From a checkpoint of a small mixture-of-experts model trained on Wikipedia.
Size: width 256, 23M parameters.
Experts: 32 experts in each of 5 layers, 192 tanh GELU neurons an expert, 1 pick a token, a sigmoid router, a shared expert of 384 neurons.
Training: 633M tokens, 4774 steps.
Below are experts of layer 6 (counted from 0) of a mixture-of-experts language model. Rows are named router (the router's row for the expert), up (a neuron's input weights, with its number) and show model dimensions 128-255. Each number is 128 + 32 x the weight over its row's rms, rounded and kept within 0 to 255.
After each expert's rows: a language model's description of what the expert responds to. This comes from a sample of Wikipedia text that the model never trained on.

# expert 6
router [ 72 102  90 137 110 171 102 136  89 115 126 142  81 115 124  83 115  95 117 128 112 105 123 135 146 103 110 131 184 133 119 115 124  75 168  75  98  66 108 116  61 117 140 127  75 113 129 178 158 119 128 117 146 105 153 103 172 112 135 145  97 117 115 110 153  98 130 206  41 136  90  91 146 134  63  89  99 101 153  53 167 129 120 127 134 162 129 140 117 139 129 103 148 108 107  98 118 129 172  62 157  98 171 140 113 111 129  87 175 147  88 112 151 141 131 118  55 110 128  78 160  96 120 132 115 184 135 157]
up2 [102 137 132 136 131 127 135 108  71  85 140  73  95 119 192 129 130 139 176 123 166  93 157 101 116 128 186 142 153 111 149 157 139  56  93 167 148 176  64  86 129 173 152 162  96 152 142  92 101  88 113 106  71 192  96 112 127 120 126 145 103 171 105 140 177 170 166 106 126 146 120 126 142 170  90 148 134 107 165  95 169  80 115  54  74 106 124 110  94 107 126 105 135 103  50 123  64 150 117 101 107 166 202  99 159 127 126 118 106 162 167 114 163 120 155 125 142 161  78 151  99 143 150 149  96 149 150 155]
up3 [104 142 107 134 134 141 107 183 110  66  25 159  91  97 166 125 154 126 164 155 109 183 135 132 127  90 144  82 111 113 199 152 136 120 124  81 116 189 112 132 122  43 115 192 131 178 102 141 126 199 150 144 119 133 142 117 143 134 149 158 170 173 101  88 108  95 142 118 113 134 150  78 126 156 139 158  74 101  97 134  91  67  94 107 106  87 117 162 107 125 236 116  80 140 131 136 132  75 142  75 104 109 145 100 187 155  85 101 181 169 107  63 148  91 158 121 111 116 165 121 152 144 186 121 137 164 187 104]
Parentheses in names, tables. Opening parentheses after names or in tables before codes, dates or figures, plus en dashes, slashes, apostrophes and accented letters.

# expert 16
router [ 86 105 189 157 127 137  98 171 131  97 139  92  37 112 152  35  87 105 102  53  92 117 116 113 184 144 149 110  79 112 180 135 138  86 117  71 117 151  74 132  65 113 149 163 143 135 137 117 190 209 147 165 101 118 116 131  84 144 149 146 119 152 129  91 117  74  98 183 122 189  90 101  95 143 110 125 147  82 169 100 101 127  74 193 135 126 156 161 117 126 144 135  80 112 118 146 106  85 146 110 119 182 140 125  77 137  97  61 135 103 112 110 154 125 138  82 116 107 121 103 157 111 156 159 134  98 199 139]
up0 [150 122 157 130 116 133 136 173  97 119  82 161 137 128 109 111 144 168 116  98 143 118 136 126 132 158 128 142 112  61  80  92 168  80 122 144  85 156  55 142 118 129  67 171 174 196 167 100 178 145 107 219 157 138  68  54 169 113  84  95 146 156 135  90 134 151 173 119 157 155 124 141 140 130  58 105 107 180 113  93  92 193 124 100  89 134  73 120  72 167 149  94 106 114 154 152 170 113 139  81 160 114 168  85 111 179 118  67 113 157  98 127 146 188 142 122 126 153 140  87 195 174 117 136 140 131 140 155]
up1 [ 96 127 119 148 163  99 125 172 112  90 148 167 134 142 126 108 158 109 147 114 133 102 146  75 115 124  82  87 122 160 142 137 119 125 176 146  76 164  62 111 139  34 119 140  87 116 139 107 100 123  80 137 193 199 110 134 146 114 124 160 134 169  44 161 120 135 145 132 102 124 122 140 107 190  97 122 116 133 148 129 166  67 154 120 131 171 112 137 135 127 203 169 129 163  75  90 127  83  78 120  82 167 100  83 154 145 125 117 158  72  57 153 104 163 106 134 210 119  31  87 117 149  98 138 137 117 148 117]
Prepositions after verbs/nouns. Prepositions following verbs or nouns and starting a phrase, such as of, to, by, for, with, from, as in certified by.

# expert 24
router [110 105 121 150 154 160  73 178  91 176 144 151 136 170 193  91 132  90 116 145 135 117 165 157  77 166 176 150 150  93 111 142 110 123 202 150 105 131 148 153 121 138 133 155 109 105 140 127 181 123 157 173 111 148 118 119 114 161 191 196  95 142 111  68 111 122 149 132 114 151 121 172 119  99 128  95 129  92  91 149 150  68  88  97 105  96 127 106  69 126 192  56 114  81 125 160 136 100 131 163 116 180 127  83  70 125 106  71  80 141 118 122 186 126 204  86 127 134 114 119 112 151 120 108 177 165 209 122]
up0 [125 159 122 146 142 184 124  90 132 116  95 110 116 139 141  91 123 115 133 112 106 123 122  63 182  98 149  83 117 108  70 127 140 102 177 160 141 189 104 165 118 116 154 137  23 109 114 155 160 160 167 123  67 140  56 112  95  99 104 123 122 146 154 157 127  63 115 176 146 117 118 110 126 163  98  87 150 129  90 124 124  94 161  92 128 153 128 110 149 114 160 107 150 105  80 121 107 182  91 135  92 128 172 120 128 101  88  95 129 213  64 136  94 119 183  98 125 121 191 110 127 147  63 139  99 170 105  95]
up1 [126  79  92 158 147 139  94 132 113  93 142 119  93 126 144 166 135  94 159 128 128  79 169 143 101 148 124 178 101  92  88 130 142  82 136  89 164  89 109 127 186 114 134 160 114 175 141 161 116 122 116 119 118 185 155 168 145 118 127 169 132 147 171 161 188 164 130 119 147 138 119 125 117 137 105 106 105 168 131 121  88 136 133 141 171 120  97  73 157 108 114  77 152 132  94 193 166 149 172 164  99 142 152 147 159 166  72 147 134  81 128 114 164 161 136 101  98 126  92 146 167 142 123 174  90 151 128 206]
Connectives, pronouns, adverb endings. Clause-linking and subject words in narrative prose, like and, that, which, who, he, it, not, plus adverb endings -ly, -ally.

# expert 27
router [111 125 178 149 181 222  85 104 123 161 101 144  86 118 108 100 155  63 105 165 132  71 127 103 152  95 160 117 108 114 184 200 139 127 126 171 145 107 118 184 130 124 111 170 134 110  95 122 112 173  91 129 142  93 137 132 118 147 126 168 126  92  90 162 149 113 120 100  82 169 112 128  90 146 156 136 143 147 105 142  83 141 169 133 152 130 174 157 104 152 125  70 170 182 135 171 121 123  85  99  87 151 175 142 123 146 130 110 164 145 154 104 156 110 161  85 120  49  88 169 193 137 165 173 151 108 167  86]
up0 [114 113 153 113 162 172 152 168  30  95 161 149 150 157 134 112 146 112 148  92 118 132 137 144 141 137  84  93 117 161 137 134 143  77 156 120 136 119 145 128  77 150 138 171  85 103  86 113 128 113 155 201  69 123  64 106 134 122 163  73 176 167  95 152 143 130 139 117 102 119 104 139 135 139 111 101  71 161  81 112 133 129 160 173 143 146 106 163  98 130 123 154 158 185 173 146 103 140  91  80 115 111 130 147 127 150 110 142 116 151  63 120 116 128 149 122  94 170 109 104 155 132 153 106 124 143 151 114]
up1 [109  71 163 150 137 108 137 115  90 145 160 106  42 125 150 123 185 132 184 117 154  80 141  93 106 120 109 219 148  83 140  95 133 111 135 141  72  92  70 141 109  96 114 186 137 101  91 147 153 107 135 141 113  89 137 106 125 116 108 122 137 177 121 105  89  93 126 117 120 137  86 157 189 150 108  92 176  61  88 119 126 111 149 113  79 146 136 120  71 150 200 151 150 135 107 122 171 145 162 128 157 201  94 122 146 144  93 102  90 145  88 142 136 158 181  34  47 102  99 112 129 101 114 132 111 146 131 124]
Name and title pieces. Pieces inside proper names and titles in lists, credits and tables, such as Re-al, Baham-as, Tit-an-s, San, The, and plural s.

# expert 28
router [157 145 116 183 159 177  59 113 132  73 171 147 112 109 117  82 187 106 119 156  94 129 102 145 106 143 125 121 132 113 160 150 122 136 122 114 169 106  81  59 157  79  99 141 134 117 101 138 204 217 143 150 112 147 100 180 126 169 138 127 109 188 101  87 135 163  51 182 111 147  64 182 140 128 111  51 132  76 153 127  71  99 160 153 112 140 171 120 189  75 157 152  83 111 132 124 110  72 124 135 120 151 148 113  71 208 161  86 113 173 116 137 178 105 151 147 116 131 144 107 107 120 173 183 146 141 135 146]
up2 [160 174 135 166  90 128 125 143 120 106 134 157  73 151 123 127 139 100 143 127 144  93 183 117 127 100 181 127 129 134  88 159 118 127 117 121 121  68  84 127 142  64 120 123 136 100 112 212  91 120  84 130 102 108  46 126 105 127 158 101  91  94 132  78 145  76 111 164 110 180 155 128 179 106 124 138 140 127 138 148  79 127  85 114 164  98 169 124 146 184 135 148  99 142 100 140 103 153  87 165  96 165 139  23  74 124 119 132  87 120  83 198 175 157 146  59  97 143  77  90 152 111  86 108 121 111 126 180]
up3 [114 122 164 134 108 116 130 152 140 184 126 150  91 164 187 102 146 139  88 124 104 150 150  94 139  72 112 110 142 139 136 145 107 198 199 202  66 149  29 140  71 132  25 115  93 144  87 143 134  79  72 150  96  90 140 128 102 158 154 111 105  66 154 128 231 140 117 136 134 119 142 143  99 118 106 148  89  86  91 198 133 136 169 147 113 137 145  73 120 149  97 158 119  98 155 184 135 177  82 138 118 125 174  60 156 140 143  69 128 121 141 151  86 193 160 123 128 130 154 146 103  73 127 135  77 157 142 111]
Capitalized word openings. Opening capital fragments of proper nouns and titles, such as E, O, U, No, Ho, Me, as in Easy Listening, US choir.

# expert 0
router [121 100 145 159 169 132  68 159 118 108  89 123 108 143 132  48 116 126 147 130  96 133 146  93 175 132 140 119  93  99 166 164 130 102 121  86 113 122 113 153 138  94 134 222 103 130 125 152 174 143  69 130 145 170  91 135 155 164 112  92 139 155 122 105 146 137 133 142  94 175  59 126 115 138  63 102 122 123 112  97 140  80 118 164 123 171 128 122 125 142 142 131 134  96 139 171 103 110 119 132 160 148 136  73 170 146  43 108 154 160  83 174 158 172 201 134  62 157 163 114 108  79 120 117 167 167 118 125]
up0 [166 140 132 124 124 150 160 135  77 112 105 169 101 175 140 116 106 106 128  80  97 140 107 114 169 207 129  88  97 147 112 104  94 123 176 167  91  86 162 100  59 171 152 128 144 136 143 153 128 131 174  86 111 143 113 133 149 131 128 199 128  95 157 138 130  97 132 160 103 163 168 182  99 102 119  98 122 119 147 205 155 104 121 129  66 110 135 118 137 131 200 223  89 158  67 144 114 115 100 115 132 179 128 187 107 147 179 143 111 111 102  86 111 179 124 172 163 171 113 105 129 136 161 193 100 156 184 187]
up1 [115 112 136 146  96  87 167 134  90 122 157 102 105 120 141  68 141 133 118 137 126 178 137 150 116  96 133 142 166 140 102 168 114  88 112  92 198  41 121 164 103 121 166 148 126  88 159 135 104 167 113 134  59 146 108 135 164 160 107  91 148  71 121 104  70 131 101 164 142 109 133 174 136 102  43 147 142 112 128 102 176 174 147 156  78 137  88 140  42 127 149 199 164 132  75 128 125 137  83 156 129 117 125 199 139 106 103  95 146 122 101  86 160  96 153  94  89  83 134  96 144 160 132 115 149  73 145 151]
Articles and copulas. Articles, copular and auxiliary verbs and possessives after a subject or preposition, such as a, was, is, the, his, are.

# expert 22
router [117  75 190 155 170 139 121 161 104  86 137 149 124 114 152  78 176 112 125 123 150  58 176 116 100 105 122 132  67  56 127  77  72 114 155 127 116 109  97 140 123  95 115 172 115 132 166 104 162 148  87  97 108 143 106 134 112 193 142 148 159 136  68  83 157  98 151  92 105 157 139 158 144  92 123  81 132  69 125 134 123 157 102 123  96 119 151 110 134 128 119 135 133 101 128 132 149 108 133  84  77 104 104 146 120 191 101 104 128 160 111 137 152 105 133  81 133  91 158 141 178 140 140 144 121 114 144  89]
up2 [138  81  97 136 175  83  88 145 113  87 131 119 135 112 188 100 113 128 160 108  97 149 164  58 107 112 144 107 122  90 188 131 172 112 149 137 125 124 124 167 163 113 111  96 130 162 183  66 174 150 136  94 112 160 169  95 139 191 103 126  70 160 175 103 144 120 159 164 107 146 113  70 122 109 119 110  73 127 159 153 135 139 133  85  40 121  76 103  84 156 120 168 118 122 133 180 106  80 129  43 130 138 124  93 164 141 135 112 115 124 138 104 132 163 135  85 109 137 199  95  82 118 128 143  88 110 137 125]
up3 [122  98 117 148 174  80 146 164 137 164 150 104 150 121  93 105 118 100 178  96 157 115 137 107 173 192 118 218 203  95 105 133 164  60 145  83 184 109 118 129 111  78 126 113 131 133  91 112 114  76 161 129 103 155  75 111 126 135  87 157 154  98 196  68 157 151 123 100 185 144 161 137 160 115 122 119 175 103 151  78 130 122  57 142 132  75 176 103  98 168 179  87 106 148 100 170 102 129 160 142 114 124 115 119  74 111 118  53 168  91 145 156 182 113 165  60  89 149 183 140 104 124 195  96 131 118  93 124]
Capital-letter codes. Capital letters inside abbreviations and country or position codes in sports tables, such as NGA, SVN, AUS, CM, U.S.

# expert 7
router [146  98 106 187 161 133 129 164 152 118  96 152 114  86 162  89 180 109 118 129 130 135 146 125 128 101 121 125  55 143  62 121 138 191 129  83 137 107  89 111 109  95 146 156 128 148 119 182 178 132 121 136  99 108 108 129 140 134 124 134 200  90  62 115  98 114  98 123  79 204 109 125 107 123  47  79 121 123 147 136 104  97 141 182 119 143 128 116 139 124 167 126 135 135  71 147  95  62  64 122 134 132  93 129 160 131  69  66 107 115 165  87 154 162 151 116 117 130 133  87 131 157 127 185 162 156 152  96]
up2 [130 162 142 147 154 127 117 133 123  98  99 171  94 118  80  45 148  84 136 142 130 152 105 154 170  84 156 157 133 119 139 128  87 130 177  49 153 125 112 131 134 106 180 137 154 132  85 129 131 110  84 201 112 135 103 162 132  59  85 110 120 190 121 114 120 157 153  75 111 140 148 125 143  95  73 114 121 124 157 148 145 137 139 146 107 177 125  94 126 125 175 153 109  88 106 138  84 127 127 164 134 101 185 199  97 152 134  70 181  84 164  86 109 162 119 131 120 139 172  80 122 130 110 179 133 167 151 159]
up3 [199 149 118 129 162  63 102 207  63 107 153 190  90  89 133 169 164 194 125  98  72 158 165 141 125  61 136 120 174 138 151 150  75 130  84  83  90 173  73 156 181 133 167 174  84 104 182 132 138 148 103 128  68 108 156 129  91 124 108 134 124 141 118 107 111 140 102 173 113 123 130 112  92  87 103 156 109 127 113 174  72  93 214 192  81 138 157 135 135 126  85 101  78 113 126 141 124 133 177 136 137 152 145 134  90 161 128 130 109 170 123 124 149 165 121 104 129 154 128 119 130 127 165 166 156 115 179  96]
Consonant word starts. First letters of words, mostly p, c, h, w and their capitals, often opening infobox labels like Publication, Phylum, Conflicts.